Experts of a small language model: 64 experts in each of 8 layers, a variant of Muon for the experts.
Below are experts of layer 4 (counted from 0) of a mixture-of-experts language model. Rows are named router (the router's row for the expert), gate (a neuron's input weights, with its number), up (a neuron's input weights, with its number) and show model dimensions 320-399. Each number is 128 + 24 x the weight over its row's rms, rounded and kept within 0 to 255. Numbers have three digits each.
After each expert's rows: a language model's description of what the expert responds to. This comes from a sample of Wikipedia text that the model never trained on.

# expert 61
router:154113127115134135138164093169136132124145139131119132107141083119109133121187128100149117168158114089159128105092103136157108138105123100123073157151131157139145143112119147162133144122131095167095116116162143077086102094147100102136110146
gate0:131151149169132126057123103127138164095112123101098103170114143135177097159153112128131167143122156121098115078123118131118142102110142085136112096125152099148136156131139117150105129131137150134123161098119108080123163158111139160180074145
up0:150145128127153121161145139150140134096113105138106131119122172165082136126130155109156088152147137121108156139147126136099146196121103157160146157115121119127131132152139158105159123132118125162131139137159122120086142153160151084127148136
gate1:136101115151095151139101112154144123118079133135140102120131117130135078129130139122179107123148176094106128113147127130100144109118123181151135134081172169092146097113129102150152115163134103112136102131147145110139157091099149174135125124
up1:136123156145163130108112082122118108120102115130132102118140135132141119120077144164138110145073100147138088113111162157153145091135163204122149149118146090082128131135152162121127158074118115131134159101120118115152117138146159161143170175
gate2:109113121110087103143139126135102108153137126132138159130147153147151120138143094104141097099142131141135133138193098136117124121108079112123141135138076150105150101151171110112107139083104136146143148130095143147111130131140138114109133094
up2:156144085122134125158126100123149110134127113099111162132114099093142124101088174085171146120166125184106176148154148136112138168132110110126115104091099144131111069135101153175159140081117167120166090145124111064133147110148122129111175144
gate3:124148170150142102161145113154113131101104110108114084133134145149148097139159137151138182125130110100176150137138121119115148152150132101136155125139103088130155137148136163138131135102115148114172143116121128145134116123117077143162102156
up3:091167132110143113132150134103140164118152121084134086146100136115156106142079136149114190115076144073116106124104117115128116168120127107155112114106128104123139148135086152112123132133122135119141121111144168130175133125098095117140116139
gate4:139118134112126113147139132110173116138153104153142134133133111138129129125173124068147154119146191141113102141156125119139102099129124169103092122158153076117097139107107119134146128132125176149168111135094147124158134094157116115145154101
up4:152178112100147102123110137126101150133117156128138135121151126118158145131128126143131122147138095116118143125119128124137115138152147129120137110156155116092095135091104099134131138123080117133123140099148095114119155122158127147177166109
gate5:125133124146113100104171101133149165125122127132104151123134116113111134078081153111141103145149068111168132117096169169140162117151143110148120128153125111123153178115111110105181097147114115123113133114144110129111151140120153127145137100
up5:121123107146125097127114140141152127090116153123121141112132153151130133138068141126145106161141082155130128107111108143122126093155106112106135135144122086115166198134112126110140102102123144147079128147130123186125159086099107130124111118
gate6:148171150125133107132135157163114104146130141133125142091105136138164101116127112165088093137131102160107105122123147149129114112135123123095142135124112169141121105127151162113108121114134102095104133135158093105112110141114105101144125125
up6:119130112113149127103109120099132159147146098131111140111106081115152151117112162152071171120167118148106093062148137128125079099148135084145144153095154097086127115150089147115099137127140143083149160156149105125108119131075162129117179112
gate7:109127164172130162136154136118121133130114130102138135133133120129109143132130125186059086114130141160159130132094106157128106129069114124148162140109074137125107129095104122116135136137147160126125147154179134208117110127111136088117101148
up7:158120147131135105154155121116148132168166088141114107114109132123139143141122117096129123141163153119122096116126178116101091120163129141138139133163122135125062143133124116134067101121137104104116153096108168112094097141162133146128164152
gate8:138169132077171115084166096150130135118136151132168090099111116140133147131132168143122131109100126109112148104146162099107092117116135141121145142136089133164164111169123126152114121150107099142104100126120134101103157069103071120153126102
up8:166168189121118138170166133136126080110102137148079129091138134184150145154123139147145182092169100146110146170119161108099151093151112117155149125117121201102113152140163128142110137091089160117125128138132127124123101160154124131137179137
gate9:113104105111127107140193125107126077149187090182120141145103107191097140104117109127163102145047130127096174107131142128151132091106159119111075148104127171134147089133121121122128085149096100149151105118158131119097119149139111124108111152
up9:121159114141170170120136112131148168135128118103150150137157138107142156110141148094127132124111105117141135120100093120146156136167129131156091128172135145105117120138140123148107104135140105133125158164151144127145063111179128112117136125
gate10:105170135122122125136142126152099133128089072144139164101160139129083154055160128128124137112159099134140159149154136099106114061147143100152121143115143114104130134134111104150126107141137107154121107145114112139144160096135123080139125130
up10:107109121137093102121135114088150129172149138103143132148089106116141131131109147130109114157116156133127084151151078130153137123129135141124115144115059142127083114135120118113137174152132154123148126140124135107114120148114111111136150155
gate11:143174106124152128142139141128117139157106120130129097152108138133163112169131091128121133091101135118150134128130124128144133118114097130165133169093102117108155180092111101133132127131185089183111122137144154123126144086138127163121124150
up11:122117101084113124137109143099134143181156112108121098122123113115159132157130118146151131102114135126182163095162152110111127139119186110145115137147152063153139096177110123096158130111095123108138151120147099110098102164126153107091144109
gate12:164134127072113150139100113112151161100094117141145119128111131109145153139158095130146185167151121118128133122125160083131100146157119142087158136106168132101106137124112112118092181102109134151140170113132102167093166139115137073129141106
up12:149158113126122094133130150117129134161099166139161174120142169127133130089142182125128131099147140131118160152138114131128123137129141116127151132142090144141148084111153138079134112089092138130106162158132140117142087107094104169142128126
What it handles: Second or middle pieces of ordinary English words split after a short start, such as Mo-un-tain, Mo-der-n, ma-g-nificent, blood-stream.

# expert 26
router:162175129177141116123165146145128125156131169072125160148131142086114120153153157142161122131133105142153091146105111128096086155129124108108174132135151108127154160169113164126146147135121121125162123140129100134128094123073115168129121092
gate0:121145132117147126127143096120146143090132125104134158149113062127104098173133079146154149128132146134144139132111121134138152160126147059110127089118136139109115152127109112167118096142142153134168173095136183125114145164109155125120102107
up0:194152108107136120143189155110145085085112152132094137138137108142129154117130096115146090131099084127135162121114093150105122148110101149180137138126127092152143141176136149148083107134133100150150137156142141084108106172159107126143110122
gate1:163097100114143147162134112118148146125124085159110103136151153125104141122159149115157142122124142114117152152138159175097137136113142152120120116103146136122115104111172109128095117147084132091167104139118063108139144102072114151142109119
up1:086112130124148116156119093143084080119159118079139130120145111144121118163125119131138108136120144105137126136097121163148140124109120195119139138124146102120117138105137150102145130128132138157080140118099168092126110126108152149126169139
gate2:114158109137135118177139147116108101149112047132078130173143113137172108119111154147149131135139140109103097113150125132094132133139142150109118097095091131115142117121184107112136149102121149095120162143078145091109172104134136146067125097
up2:152138139146133092142158143115142096134140122101084119138107144123151139115112129097120147117144121143100167123114120114100082164119192165105124129089046134141123119104142126140142147095099172120147090152124168104122125099128113117115174157
gate3:119162133142160098111114111141095158132118163104128102153139121129154124154138162153130157081129123130146130116120151135151134153089145103179108110146160168117119154128127154147140072141117086134172148123133113122154107113138158119136119136
up3:091181175098132145102172181090148162130140155111133081131101175108147105117123142126127161121131162094120116118144149116100163140116111178159144142108093098159124169154103132094124094140078157067093117130179116145134105129113090094108090115
gate4:164116130148150147177103119132098110101108152144117099107135079160127138110143160110124087131142160131131132134133135091128139121094146180114090152106134067136146129132094143157120145128128170148135129146098105140134130084136157151154097096
up4:132127128146119081131094133121136118147130122131110154137155122077136144174124089161117115102143105123103148097119106115139121107150068145161164136156144183106108129098160083137126143089101080144100109120109113121131114137127114127120196131
gate5:082157133118140102128143109123159106086163151152136138142129116094130121119130183115118117174169112126137118153078145133115109129117134140139130128141147134141141148137115141107132125170084176155122132125148103118081134122101144128121174119
up5:112131133162131137149152136129117107090128130127109145125147120102128127112127145111170145153135086154132134128131122120108118080155141107122118145149121147119140146138102139135165127094119152151117099109136153153095187092127127125132127068
gate6:152154110116144139091093142134092126126147127124107100117107152132170128112090109123093081095119110123153101099127110125141147137106109113141111128112132102140106139151120186133155119126105143092130118110162109109139118156124138135120120126
up6:135118136073085130098146109084148137112122129122135115148093123148160102140127160126123140122114128149147148098131101142121113154164120134141159064118132099131094102176115123158115120112158167125151146123111129166128133184092170106133172122
gate7:119131145121125140157145155118125104110112133063114136169133093101138105128128112127066110092108120139132140108064119142130110116109098125122143112113123120174080125140121097146129168142150174154120171115144100184111123123085113130114117142
up7:167142090177142104136113100131133131127140143173130098134101156130110184122105105129154122122146152113139121110135140099103113109137127151140098125132132135125098122105080130101083086112112118128087097129093171122127129111145138108126144126
gate8:157099130116156081129160096159114093104122092090153118093114115132135142153120116144130125141135161087120203102130112086101088104133089126157108118157135118164110099153142150153115120181091105180117102115140106122138137160143102115176097153
up8:127152153069126115146113150167114126103133105170116130111129151125130165091132116121130145120142132167098136101157173140146102118115098118143111166128114159177142143123127147163159125098127161128103134124126119178125115153164123177102159109
gate9:110135143149116116152124143083128106142134085206103107104113088121138104095112134106140106118140128130105162108107180128119105125093108154100103137075106114120137119128153112087143104175088114117152113118132101118106121072137100110130142184
up9:146132154178170165117131130094148140141187106154202144099154126101138157139150130100122107175124140130128184124144095117138136120123121085137101130164162130126114098129122129128085095081115099127119096159120159129112112109122151134133140112
gate10:107193108115134120135145122141110162130102096116148104096143140137093112114104115103130145129091133128112154127113130134104082127133144125110128123147086115090136162097094099178073184127124086137139096100113127143163105154110104084128128140
up10:142118155102105124115112103098139083141142137170151099153099136123151178116158143130096126135134141165080159109129094149166080122128093155107120147136117135136114085133146151094130141120149147127140142135113136096121132128102142105113118138
gate11:159096129096144130154137114106125123143093157157091123140118160154161132109136120171128104092119121127143099151132153100101155163114109137127121115134124118134154157129091080141140179151135094159139159091115122151111133095142115139121123140
up11:127124140139121130130124123115115112133152147132103105165138108114129143124118114148147112115102130165138122152151145127106173131103133124174085133140121129118168122166129116138130136118122140142181125110125113097109120123155152152137109119
gate12:160104080126120134121125178111152127132122149143119139144123145098151123160138099115089177120166138133110105108110127130104121162177108077121122108132143107118137116109142121107129153097129107187139118140142106141102126127077148151122155125
up12:139106109111172119126102105145137093136091148122138134137133133131136128137125141111104155136126130116112125146155146095136118148130143109186142120119064123086125130109155141131171111093078168159156132147131136129175112138130089126161123125
What it handles: Temporal words and year digits in narrative prose, such as before, until, later, years, In 2002, However, After.

# expert 36
router:137092118129133154110123140135118104122083149136139126159125140120147118126131105117155123112115136138125115158131134095109143139186099137126155140132146131106123093144163149119070151079089129072110127123147167146137143135111085065103145076
gate0:128133147129126129126153118140111145087142085119120118108124147138134141149134092123133144133102158107145117120098095152097110113123120055111121095136108132094137133091127109160147168153115171150107152099108139087131111127097133095111095156
up0:152172082167139182107147118133138116112140139135096119081130113131091135092128134109143062155134131150160142126155120106111123152137053188183136177125182097098158150154163153142135110123136148118097110109151136123090140154170109132131127120
gate1:143090162104157123121144112148131118074143121108084128128135135152120085138134130165148121113157124151102116116124134135105163141141136148145155143123120127073121136100139113128081117149108120077103114111098126106141143140128134132127090128
up1:151122187143097110141119104154087129085120132091109135121148133147151128143139130141138105145079142148157097142102162150123116098141107170122107121145137092141133158125145157159119114093119131108116158146126162124136131125111111137114172111
gate2:124127123145121113122126126141153099109122100126121128136128123153123134114088121154120108117157137097130152136116167129109105122132125150065136131135130129127127094145151126120105166090124111098115141112149144143097182069139130153085112160
up2:130114105154118178142144123130152111167151082075088136115094126150150121113115112090104128161128124136108124148153116080094117158144144140118100135079073117139131105119134135149171094117115150144139124137085164120120124124149113110127125134
gate3:105171115111127126153137084157073135140086129161113100123120122135131085159148124165119147131126139130152125124154141141117150145130145145162135119143112171105157141095151143136095132150121135094154112107128136138124110137118142107137102175
up3:112147089117154121142145171110153148116121133099116122114105160133159139160127125130143163091118108102157104109116159113141110147099121163139079151126125132150120125117118140063127095122083141089137140108188133161177110120118135090135150157
gate4:139116126090127126140154149126127084144141117133161145126128135173164134117139128152093106123148137134114129128186121100098127070149141172096146123132110143114128158100098144120141147143126178120128099141108108156136126110134101129109143129
up4:143166085076120101134051133140065120119133163133116101117161136078107134118136127101131109171103085110140139136137107102153129136140118116139125133160167156109102135109146075130129144124127108144136158128157119134111158114121104136159153110
gate5:137164131125108113144156148111140126112136132146174122131111158104129099124122176119103114136174095128138102118114147115119154135182154127139157144116123103121136161157114119112131094134106107130093162105111099161102165151119153101170180126
up5:131144127161112115113058128075156130113140111092111138097127134137116135133132147147129104155168113107150116159155110131149140115142093135097135131120149082127120138138115116122099075109122119137090155095108134170108198122122129141141125117
gate6:127145116147144138133145158132150131116164163126116119114099149148153144082134146131101101104113102134109110096126137119130108123119143157108133139120110119096120141158132150109094119142137151115158123112147141127140132152151163140148124114
up6:129126112106119134099105117119127163136127123125136124141093118127125126102122111139170107130117153148121104128133135129082113143153112118132173119098154115134077148141094137174113160133169195105165116105118117155107118142163165182106146147
gate7:122112150125141190097128161140163142114136153114155131169125097129121083158149150130086131131134135162118135104137148112149128117136106119117155128121097139117129143173084108116171127156168135123125151124130120146118134114079152098132121126
up7:171129107172145083164146105137140142147172122158115111083112157132138161133089109090173087138132183113159123164163126110103109117150083112120132126144132145114098150112149113129077120168143131109104107118122153127085142120165100117125156097
gate8:102168136150122094140132106129145113105109120108168120108099126107104129149092136148143135128083140123105148166154161126094097122116112108123148118131132135191113057127152114141111139196122151155089073104108154166109127132098109124142127129
up8:151140149138128130149146119155127084117148096153098145063143173145109169095114133122122144116152128138159113127107151105123099135165136128136134122144139163104151158139138120143138142111119146167107121129101156167136104146114137158112105119
gate9:139207118110136104124160106093116131137114093148137138120104098135125087108130132159119122158118142163106160151137146124126136093129142148099160126079117180085159133136134111096143097181097140122144083119145135136112101125117108127142138108
up9:133098150161123182123120131127133146138152118146159145106154110106139133123125150113138081112096136080158119091129101096125133137147117159131114144172117091148138151134137133155109112101146088134097142157122119120141097136165140125116183105
gate10:154116123128114162091137136126122113135104108103131136111147159134112121118131101142118145094124125160133185163112122105112107078128157148151096108144136109109167111131135096140102113132107101069059103106146097128123136144101149086136121145
up10:105110123109115099132129128139151155134122143162102106136093101126138102132130133095129132172123150117081102137158100136113103130136118112127099163085070101156073129136147125157149160155147144147147156138104188104101122115107123107105132159
gate11:129140078109124133148114108097122113135083091130158106111105095160174132126172139151126099116098123119146118133105108113119167153092122129158111107123150149139137162141102097148158122143118114139127164121131125084128122115154112134097156152
up11:138136126111115119094149141123143121140151096109090098118127123097156119133145095156153164109122158147152128152150137105122185089088149132146130138142132093140144117141081093078133090143114158122141097140131129134138123150130105130140103118
gate12:106118130128137112127089178132159118085086149068091120111106140115127122122128091142143178129120162139099143129120157126115082181162132114126128130121146100115104134112180133115094132147070144146147115140125115155101124145105152102136142083
up12:150124097118152158121109110149120111153106113129142107153134139156142162141183160117134157136101094120159128131151154114106113151112156162164146115146102109144146105088176122155162109084112119168120173142148133117183121126119136153153118144
What it handles: Syllables in Japanese names (Koji-ma, Yume-ma-kura) and digits or commas in table and statistics numbers such as 1-9-68.

# expert 49
router:147162140154146136107110162111152094148129144148078121145141150100104166123121121097144121142147145159167120162084112083100120137183110094144113135122135095150111119129113137155135112069140147145099127124181146105149154196135104066091123112
gate0:108146132109154144097163110136130145085145118112152114116121095107146102146139098149177130107109150143151089145118111130118139130112119081111132092138103124138105156116138114169132118139126172109126142087129130130109133145105140132118121132
up0:131138105148159157141153113131137125082120137131093096137133111144122133088174121111119123096130134130160153105110091110108114160143073138194156156116127109149176112181156149123113115143139116188120151109142121115102097123152119111141145136
gate1:146119121133091130151121104122121130087168100120139133116147140125100121109177128102148108123148103089120124127157120159096178136160120130151122160133157138094140123075111112178109156150115116116152099093180108134107162134124136113143085125
up1:180121111130131106136118117148127112098095120102139134096140123173142132137124144130159140114106136132116115145115104149144149101106159197100106112112112088112110147128151142105089125136115100136080169147102126120116129109100159180104128161
gate2:112084091127095118195148114118143109147152094121141112171133146134183103109140146147138159099155123169141108120110120124102147135122110160134112127132149136119164085142144117140078145122151154099107175118113121126122119119127148173110129086
up2:188124091130151111135137108103137127105179122099102126146097086116117127121118180134153149125144125153129153140135106116092090190109155078126124114121120120113158103131121133132116123086101177080108115135122138171131107118128089147137114089
gate3:122159112144130093140114111158107143118101130149142084161126155156112163158143122138160179085113153116156137109126141129109145133122147141129097158129128206154149119134129130156147125083081135118149101163131151095121138142097139075124137121
up3:119183138147157147117172133123124112141119148092104113141098165152134132155129114112154156088104107079103107115152164108124141125115118139133125141117127117130139128148081132106127092135089156107137115164159141158167120162091131109149144111
gate4:174122094113105124188131122111116106099138135154141144121139104143137140131136146133126118129132149139113092145113133111099151119134163153109111126088152111118123160128131143093101147145130133117138130147064100175138131134160144124088097110
up4:130153096111135131154114168125106139157119121118085096112145129130127130127150108132106177115125097102133178126140158132140129105125055116116102157146130174101109125109142083135124134111094089133118104124140142150099123107178106099177168166
gate5:104151160139142144141154132136159134137130119150122153119122143121105112092088160124096117162139079091123110120139116107131142113190122144150131132151158109162116158141155138088153087117138137137157149146124112160074118175105130110120141135
up5:120127138169103133151084128122149172114136123125085141121137118115132155102091121099145146142172103137132093165125093103087160096145123128125145126150130113113155155123128140109109101110159101118069168114134142166130176117152107135122130122
gate6:125148131125143135142137141160151118099088116145123144087110158155152116105134105103131119103091142175120093120141123103168166126143140157102131111134153142106115106145109161132107132124157148109134118121136101116158133124111149187177130125
up6:122140161091124119146154118098113178132133101138155109100106141125153118109112146138147134151085124140117175105138172097080092150140132149105157104101133120092141121176088145128059116101139136123170130120133115139115109158080128148097164181
gate7:112146146111148152135170141105136139125092150113108109153129091130117130135129178135077126115168106188110121113114132145161100124077134101113157129133114112146083113134095111120160139190170166140109135157160127157124122123088153100119135124
up7:140133109171114100133102121159117136120175115114167134137110160121135119118106104108159118114077167082164132130146134139088114129157081135138126142153105138100121103127146124132080117092118132129106130069096131136108139130160098089140110099
gate8:110168128114141119111164122145128117105132072125166110097103124153162165129126124135115128133094124112120145101160122122114067134103088102161150106095088116168172118175113138133155131159117115190092094115120177119129154127159117116133099114
up8:161149178147133124167135131139148120114161094076122133107128146149116127126133163163133133099158126122136130100128147093111127119166135109122134102127137152104150100110152127113160106099134138143147139159120121148132126134174132182114173086
gate9:152101144113110081120147094099137144147142143119144130166102099140121122097150109189130117099108151133126154128081165161103113119095148146124133124072146139134150139115137109147087106178115092159118103078160123183148138121135107099162173099
up9:109140142145156185116152151111102110160202114127130139132148156129109131153178147093129157176140136089116138096106118080132154136167083091112107099124161175154086098118120128150142119109097108115119110146157122107148109135160147123149146102
gate10:150152098123117169075109130120152135138128149116121133090157136135106137122107099108098117114140125163125132115100093130110085087127129137135091127144093093125125132139122103147086141141128080127123118160142105142160115156094152111108134163
up10:131132120111154094119105117108125125102166127128146113170093126117129129114130158121131118146092157115122114154152128150126155162132132109110113167152090152125105123136150139126129130130164136112161162144107162105099162115109140164151139142
gate11:156120123133111155146132118114148114110089099135099127132112107124170141149148087161114132122162142129183120131115109138124150172105134111152114142138155104154124158134137120157154135129122105125121167149104124130132131089119121167102133127
up11:115160093121105104142125153126177123123147112152085116172122119072160108111162143138124138125152149146166151134161163134155178101073167143166147113111150098149148118150109119111130107125150111157177140111084140114123108140124168125098110106
gate12:120117129143109133122081130130136083095124140126124150141117113107160097097121081108111141134142163138112128151119090142084131117154099096144115144153164110125096145112176132078119121124101103127159132120115103157096123139121106117125115147
up12:134153095126106125125105094145127165157114164121145091151136117135112129130121199118128172111090136129108112145150134125112085157095130134156146104113085106135154137118124129164163068114088178141129185173150123118198126118103121151126129135
What it handles: Ordinal words and digits in tables, dates and ranges, such as second, third, fourth, 20-2-4, 280–3-15.

# expert 56
router:149123074138117112098116098068118108105148121123098120142128149139096138080085140157151128119111082096186110101158108066137124122171141110157116102120148148152150181171169148125130114105118106161143116108119093084143103164099143134135100122
gate0:153110124113130138112131090141157119122128095136130100155120110095122095136133067109136142114117131115122071110129110139131112105158115063084147127142161149130112146107115115149153114128132165135123132104092156123137149120084160136134111113
up0:143130090146143132175154141110154174105160136087133112102130135153110145150123123106118096093115100129149130134150125145105115160128097179172145134134109055123144159163152154131095139161149165193129106180122116097119142159153133110138114120
gate1:108137105146090110125087112120142122084147119093120100103132129142129127122164110118139129097169126075120122130123104156075159104151122186124182148097105135143128124143130107122107136140115142087137125126119137106134157130130102176148069194
up1:126128125119153118176108135129099144133124119132133118123140137149128109150101147126111131106111140140134100140074151148168142090122124183095067125114137130104129140083122164107087157088103106123120153127108103131130124120166135166100165159
gate2:105115092142131140137081136121106106124156091167125102144155144145137107153136122139138140100133162139165161115116110126083146116100097154124086117138165105148156126166196133156139107136126144127127146135134140079135142102134101149131152111
up2:170131106114113122168128136133135130117138104116123116126092130106158105112122151112149130144134126197103146147156152129114105173103137115103158102086082136104115085099129134149147105067098175079167141137135101076126139122180142127105165125
gate3:077185190117127115097094128150113144132088121187111146158127121140127126119138124176113183101146102118195096159089149151136145119126147173135112093123102131159143103130117147123148094091092162108136169125143097122134104113132126107134134062
up3:111150147140146119107143154116134131125128125132096093119118164131145124111112120168125158123109140100132115114147146115132155159117110158172127125119108087126154118141080129091088066111118130095110124129249135144152093111099091126130159133
gate4:150149128119130122167096127098091091118151084126127116115138101143120100082143142141092115145121140127124099138140129154116158079140147188118077108100146150135110149109088146126132150152125154127130092165117112143104109126142121155158128114
up4:153113113096140082113088158133067173099128139138108112143158145105130132102158124138121154135143116114139152100122088091170144113105123106140142161127161171105118134114137083158165132102125115161079116069133108153110124104181120144103157092
gate5:092139104159105105135116129118161141105099118128114126139116140115105122139114157099101164094112100131148095098128143119115116119192169124153154126106115161144123166132173138116092101151083153114125147178156160154102133102089137174129156116
up5:116138107161114133137055133136167128129100113099110166101140141134112133148092148142153155151117112119176145147129064118106157127168120133165103117102112112134150161185158131121124144106127146151119147129124151144120129072139124167150149122
gate6:144146172137152105135128184182098157086152096162116177128095159160151131098087113136090117148148073147123141144151127124180159115145137151111112124132141132067124101145096175123096114096166161104173124124171140117134107122133178166132126124
up6:111165122092101120125128123111106134097147110132107112132096114139160117108101104117125143133118114132140111087128112078111099146135142102116179122102116097134105110170086166128116184125148168074147154121142141179143154123142136125160130202
gate7:131130141149110151156129127107108115116117167123109162151131099094128085136155152131086119099179110146142149082073138119165127124052139122090167148116103155182110133123095101131132145171139126096132168129152106161098130141055125141139121115
up7:168133140147128088138145140164106132112148107144138097130109139127096133137130104120164107115082170107158101151119128127078112121116088118129117126133129153125111116124144122165092098155128119145104095100103162141100130136160159104136127130
gate8:119146101125126137122168082126124119084111123099181118103103144138156147137101141131136132150124154096110119092161169100099082093121125117168151081122138153130161101163167132154112169151130124140110068111111099099139098130120066158155061113
up8:164131121102126104175114145168105130104136118127087131109121135147138128093117123115131117108157113107151136123122167148101131102167102101121123128130150172111181156093179116142159109131127162131106101091126126135133096161108111161115148125
gate9:144169137108130119124121144137127113169142151153135157112108085154132125116129160131129112139162122158103142115130153130146128107104110172144118156077127123137140124127166100084152094181122136116130087075126148148162123105134085070165123124
up9:156164160103138182146090126127123128132163124118135150118146146093127145117156145090138119205124154086127144118079115094114126141127098120112128117172141140134135147118130141132114103106138142147146127168122126135107055116179126100159145147
gate10:130174125133134138127168163116122131144148140112130139113150140125075138091108141140128138117136121130144140141114143083140117098133188131162116125117142135109144137106156101123081132180128108130067086168131119101160143132055121136126074123
up10:135125133083144070104101114103144127172136137130105139157084122134134137130136143137123123151113122168109102148143118143098128148138111122114105151125070113146074109144137120141162154112134105111188125112098128097101095119141147108148125124
gate11:145158158111138128115187129088128131132112126148129148131104126136154126154133129158111129105131114122151099120113131125161147146136105172159147132151134101158175126104109077139117105214119117149139155171108144120123114106112114123126104100
up11:131155126111142103151141127105104143112162082136112108154120145088144109132155111150143145120138154142166100109151114103114140094120075104160150124158099071151129106136111105167146113184126142140172102167088135073115059135105142126160094112
gate12:121129106114106106108116150149111129109137125139101130138119163082139132135119105119122149129134113144113138107100143110113115134147128112112154119142181156112130121133162124125118120128074101112147120128110134139121097156114174105125187127
up12:150138116128132134092162137156152097103091134162130135138131184154100132134124205128133185114108139114138152148142129109140092170132117130152147125143081102110146120106140130134158101087120132152107127157154128127171107148141131138141109083
What it handles: Connectives and qualifiers in explanatory prose, such as rather than, but, such, however, this, due to, within.

# expert 17
router:128105152115105125126112140130119103138089114108156104137110135118145153131129124080134131128110146099140149143145103137104063114094148120147144114099095129102145109125152090145095139154153139111069142129104105128114096098098146120108127110
gate0:132145152144120145139134109135184124092119126128115119133123086132162133127196089117136135112113120120122117119128099145145098130135107052099112112128121110135122155133098139137129127161128209156128121102132135078123155165123134130122140148
up0:146134105146139131133153126153105141097137135138149114119132126147087123106158124086115079142103122114112133130128087098071122175117099145188140125116127104105127148128141158135115096139125118133147138161115153093092136123150156123134130121
gate1:097108104116164103158093099115098146129141131081123120129137139127149122093130173085176135124151119144151097133134106160098158112137167128146122156132159120122128108116105116113085153153087137086126148117111123141114140087078134148137097141
up1:136122133122111136102128125136095113118132069103166143109150121140133118154120118164195137112110119136128096138118123150143120108103129179160145119070172104114111129137101148102120139068088139145096174120110134124148090101153079152122155131
gate2:108143110127101119122089085147110090117115138145134137183151171159173093123109172145114116146188117126150126137132098139104092104138120144090125126141121110136140136120165108123118168147143112092118141131111151124144143117122135121141115134
up2:158098108094141131147112116113146122115138122068076081134111095116148151150132124104146127146120105143130192171127153156123076172087145153108111102096107122137110105106079141098156115117112173103141074153108136065127138118171117138132130123
gate3:136185140153123112139151148163089146156127116153107138128145148123153118133181136127127165114123118143161134111086181134140147149082120130118147120178101122125157135143130119135117139071138164156170124130110170126120105134107159128143117136
up3:106148112104160124089140179116154120169141158103127133113104150121149098147134087119118148115112142070107113133143144078096129148137129173131119113116120114137121170149111139112106119083121123111119084111155171150154123138095089125134150111
gate4:164109160107125114142116128100109093141144136133133150114122122160158099095128118131118103102163164100161074146144105109138132096166103182116140157123112111104121137129150121136151109153138126148097132118114123156148155109108128132154102143
up4:155152096097111126167130150103059109111146124087096140089156099111141160126101118134141141116142123094126149115115133118132119115148121106107137090121175124113097129116144108142158175078104126099063116113157088115122131108128126095148149095
gate5:108139121128098090137127054104174126112133108160140143103127124097145133095085163081112131114129146118148107112099169114145141107194133135165138147117158105152123151142144124073171122138121150158102142117100120158103137141115142143131160081
up5:128144125124103091143115114164148145111124123116088150110143163145128111127105144102167139133146108126129086156104088131168151083145114143103124153153150098132180164100143141112130128126136151185082148115098124134123142096117096137117101137
gate6:145149132123123136131150149159122136103114117130102155101101144131141163081119134172128100133154095143097157132112096089164150132115104138140131111125117138152153104160140154108119120108152146090145145137149172195112092129110171154158071123
up6:130123108123116147135112074125163140119140152129162144131094120111142119132124180151139127138117138137093102117124126107123099123158107075120139121103149122133130128138152152151076145074125155138151138114118120134113084146140167115068140168
gate7:092130174136118152121138169132096130088093135099130140136134111103119128159146141126067136107143145168136123149105108147135126143120101115108165085100096144094119124136090099123130148172147189134097138110149099141115134088047121091119129164
up7:140147128155112096174133108139100176127167083160156108125109142108104111095127124140159081126142142098120093115129120106090106141150070101144094164158106153121068125134116119128105087104158134138117103111142187127103110145159137101144111118
gate8:140149111100145109128170070099114161096098063116159109109120132132134163116105111147116122094125093102125107116116128123135103100117148138164121110113163126131127064180131130139140162175134130119055104113127132146102139136108081155106133138
up8:121166118110138109158139136115124136098131115114074140119139126182122145146135094157136145085168136123114153144105156146099089129176137138140124154094104132084141148162161123125122155131140187136144120117087117125123131158142120109129120185
gate9:148169116109135086142131131139128156117137100169147126119108122148152112117150085141155115148124143140109120132112147114114120133151109163154102162096149131111132149131122108133138107158103110162156078140128119112095077108144098133114118156
up9:136121120148135183122137140113133148122174119137165160151161115088104164137109139089123150168129124112098175137104117109131121140133117098112120115179133218107109158128127152171101128102141114145134127144171154096155077113154138104124118139
gate10:113149127108122137106162092114108115135115142090125157096159128141105137102135107127134167131121120160165184167164114110142127084140154086114106109117143115136147134124146120155118128153125097116135135157124100120121088109110087141114120118
up10:123107111113134120134132127145165135150165158161162123164092111126141102120140106136098110156111169149078136126139089132128118097143131149138092126092099146161079107162139100133172146120121137117149176152096102145140132111084140115109134168
gate11:127154159100141119149132105113111101137125070136155094108123143159167128149114086144098133110103155125133111100134135119170135146118090178134150104124120118087166158113149083147104170155117075128113125119114160125097133151158131101133138132
up11:108126120083142105135147136130127128127122124108096089140131146104139084142145153125144171108127182104139115154148109123100163113165086100177088129128119070125119110146085102113113105111114111098138138147133138117139090140085100154123109130
gate12:166093137120147155141102136136114116129080176137124118159113149090121127092120058125134140165116101107097144191108162122123110099150168125106148131099173096087137116131109094158121120114103147117145118085146121117121156152168123104096159070
up12:130106105118139127119115174160143128137144142141063141128134125145129177128133166123106138134120177155093134109144132103142133134135109177115140130138075117145118143088190139123120095080094144157146115150148143159150074126149113108134136123
What it handles: Final plural s and syllables of Japanese, Slavic or South Asian names, e.g. Manufacturers, Marines, Kyrgyzstan, Pyarelal, -ski, -chi.